python train.py --d_model=128 --experts_per_token=4 --d_shared_expert=128 --routed_scale=1.0 --balance_bias=false --router_cosine_scale=10.0 --lr_router=0.000491 --norm="rmsnorm" --optimizer="adamw" --lr=0.00257 --beta1=0.95 --beta2=0.95
Below are experts of layer 5 (counted from 0) of a mixture-of-experts language model. Rows are named router (the router's row for the expert) and show model dimensions 0-127. Each number is 500 + 50 x the weight over its row's rms, rounded and kept within 0 to 999. Numbers have three digits each.
Before each expert's rows: "gets" lists some tokens that make up at least twice as much of what it gets as of all text; "mostly gets" lists some tokens that are sent to it at least half of the time. This comes from a sample of Wikipedia text that the model never trained on. Tokens count by the router's weight.

# expert 92
gets: " that", " The", " which", " these", " the", " who"
mostly gets: " these", " who", " They", " those", " they", " These"
router:431516470473460463485467555481524451494526462569445397451607455555529501390496471561364428505510541530530557524537484546435551420544475520565555550508539490539598512498487466589516507398553496474465529507578471458507495460531492523550478422491544600516519548436509556473559519570578558398530553544502451446495622474541467540515521489609478478494487502478475407449454557455571453481458

# expert 7
gets: " University", " College", "a", " City", " Festival", " Awards"
mostly gets: " Festival", " Pictures", " University", " Stadium", " Cemetery", " College"
router:438521508556523507503466495458464505408528625513402505429478519448541545464518446588592510470452476500437534436538454489483502476532454571476482401499546429557555530514577404593537431443499548502472475492518512454488539503511408465478479426517462511474376515394572368514479593536504492573423500421477463475496432469426507438494458523444588525529545483499510456566472500560485519517432

# expert 39
gets: " from", " two", " 5", " 6", " between", " three"
mostly gets: " from", " eight", " four", " five", " three", " seven"
router:471435576523518479461573531490449387497419529420487528535477475474518541483583482553442518462610440555535509444509397563479602378551503538435505420480512508387604441496488430484494504469518511527542411471496499497591516532495580541540470415436480450443498467468439489450497512357565569456518581480544534519479513483533450553406461467551475477478504510406489485471492485460516536477507

# expert 117
gets: "dr", "|", "min", "=", "cl", " |"
mostly gets: "Rel", " spr", "Pl", "cl", " dem", "Dr"
router:528413498526492494395462448527572493498492421539516429474495449474513444454615555421546487483540446530459481605489542474568513448516499496517545506556482450455433529472519586423433476394550458544514485540511539550474525515525531542569541572461502470530403456540496517572455545564564428518369454497562427513526573480528506579555487455506517472632558424504549504455577512446530418522450

# expert 207
gets: "ton", " South", " York", " River", "land", " Park"
mostly gets: " Angeles", " Lake", " Texas", " Road", " Florida", " Park"
router:430565543551550555502540512512484476499444516522465552446447593532506551473533482517444479532493447479528486432528533422417477581579494561461448413442453531546637499537518548468475467502594457498513474503527511498514464525528542464468535472534354441428439478366565516444555563475468541527480513477459472447483369458448482488593506475407462549490447528428612433544468494496466501486566

# expert 152
gets: " on", " from", " at", " to", " in", "On"
mostly gets: " on", " from", "On", " upon", " between", "From"
router:491474506509479498544566521521487468511499524560455534591548456421519561550558569370519556437502550477532497476394387459504557497573463555492410497441520571512587565501438476511514538507533541505517437553532579504534466503482515454545590408505460494500472526452454478442532498431419564385457469492544460504444442548492560545381421590530427439560490540550495531498467433430538513485567

# expert 239
gets: "The", "M", "R", "B", "D", "S"
mostly gets: "The", "He", "No", "Al", "Pe", "An"
router:491495454475390520474454513486495482441520462569459378451515463491479384523627498496459504478471531542400501580440444352440486501524509499494544510551533554453459494450439443557485563552485515544563414535474599512484439488527410547419535516480518539514422539522581587518547529483477426460527462476554459482491543426495519504454532522542479433598525542494513530416602511536504400506508

# expert 11
gets: " of", " in", " at", " de", " near", " from"
mostly gets: " near", " in", " Died", " de", " of", " Saint"
router:485477613541465443497461494504455425464485562516444409550427454432525468512551556416506586531470525434530485413432498452467448472551489511536417387516522613491549511428599476556476528469446503474499448479468628360547467547450462424461520497521438489470547566491488536484460540483506497512488427512527447426479494563521491440468547599489462462487495513415492550461462390507505474446445

# expert 37
gets: "|", " (", " −", "  ", " |", " US"
mostly gets: " −", " 978", "ل", " ·", " Infantry", " Upload"
router:415401444556598448482455519517443427453461542555504490445426466549463504460579541612447476578481499517473504473455497500514556448490580604502487451471509553443564453423448473560493459595497493482478410434518502411515553433438514466514392557450524521446526575480550446480460490507521500463547419477458596399465518550538468558476524467490491534473459457531538433453511455559435594546449

# expert 8
gets: "vi", "va", "li", " |", "ina", "ga"
mostly gets: "vi", "eno", "li", " Sil", "va", " flu"
router:453497475435569554494607531516457510454544449529603525466453513395537452550424519525473508484417424491500521465573470438436562432468502446560512594456577456491494528410565478433486518541577514522477512456470446527445580507538583525443487478548434456424521534533543539513427508519432528540548431549564548418505498557556413450484466376497500424444509583586516492546543477524486545456461

# expert 177
gets: "ci", "ta", "ti", "ue", "si", "idi"
mostly gets: "ci", " tri", "uri", "uta", "idi", "ue"
router:509455478364537577484505448483436454540516501502581612448418588450508463571481516533588441508494431508573479496523506472463493489391418492453500620447513481492484480493550459533488468510518489631411469483444493476463604486535445479558468420541542511529528589490559480572504443582471458539486454460493501441415413558549561408482449452446536443566488500465468494506495503558469496443506

# expert 66
gets: " in", " at", " on", " between", " about", " In"
mostly gets: " between", " about", " during", " around", " within", " in"
router:498417585478455461555539499485505444496494457546447434508560409514532500495596520488516539426541545469569483439479500559497581475445492552474440469437502644540611508513515480554512462518477499478535491489534515428597451531497466513533582454468419535521462537403486526496525544419453511438497534532541427496491432455472487565487505654512383562473529537479481536505407515421516507407596

# expert 174
gets: " 6", " 0", " 7", "7", " 8", "6"
mostly gets: " 6", " 48", " 8", " 9", " 202", " 16"
router:478535604501488490488545535487505441520423517410439567529520421441431519492516375518514591518534533462559401563537436566440459480501576532460561473480423542500577546549507529514515564515504547476491388484528425538449499465460507572431475503453406446444480456500458563444522545546500511505518461436516559514443467517398569519492549491459530430498405539468501346518501480532540438552432

# expert 82
gets: "k", "f", "up", "ki", "man", "tor"
mostly gets: "ball", "wat", "tor", "bul", "ń", "ki"
router:501466563484473468491604505527466507506515514527490608431556548486541549477447367494540563594520471510510533509460514535579483613538456396456589548437477460544444546398525538447516475511477438527400486421560442469442566519511504492555439528565454483505447472489473473531497439494542536529495525489437414469639391406588529488507496516582487560534507525491485535471525500532401480536494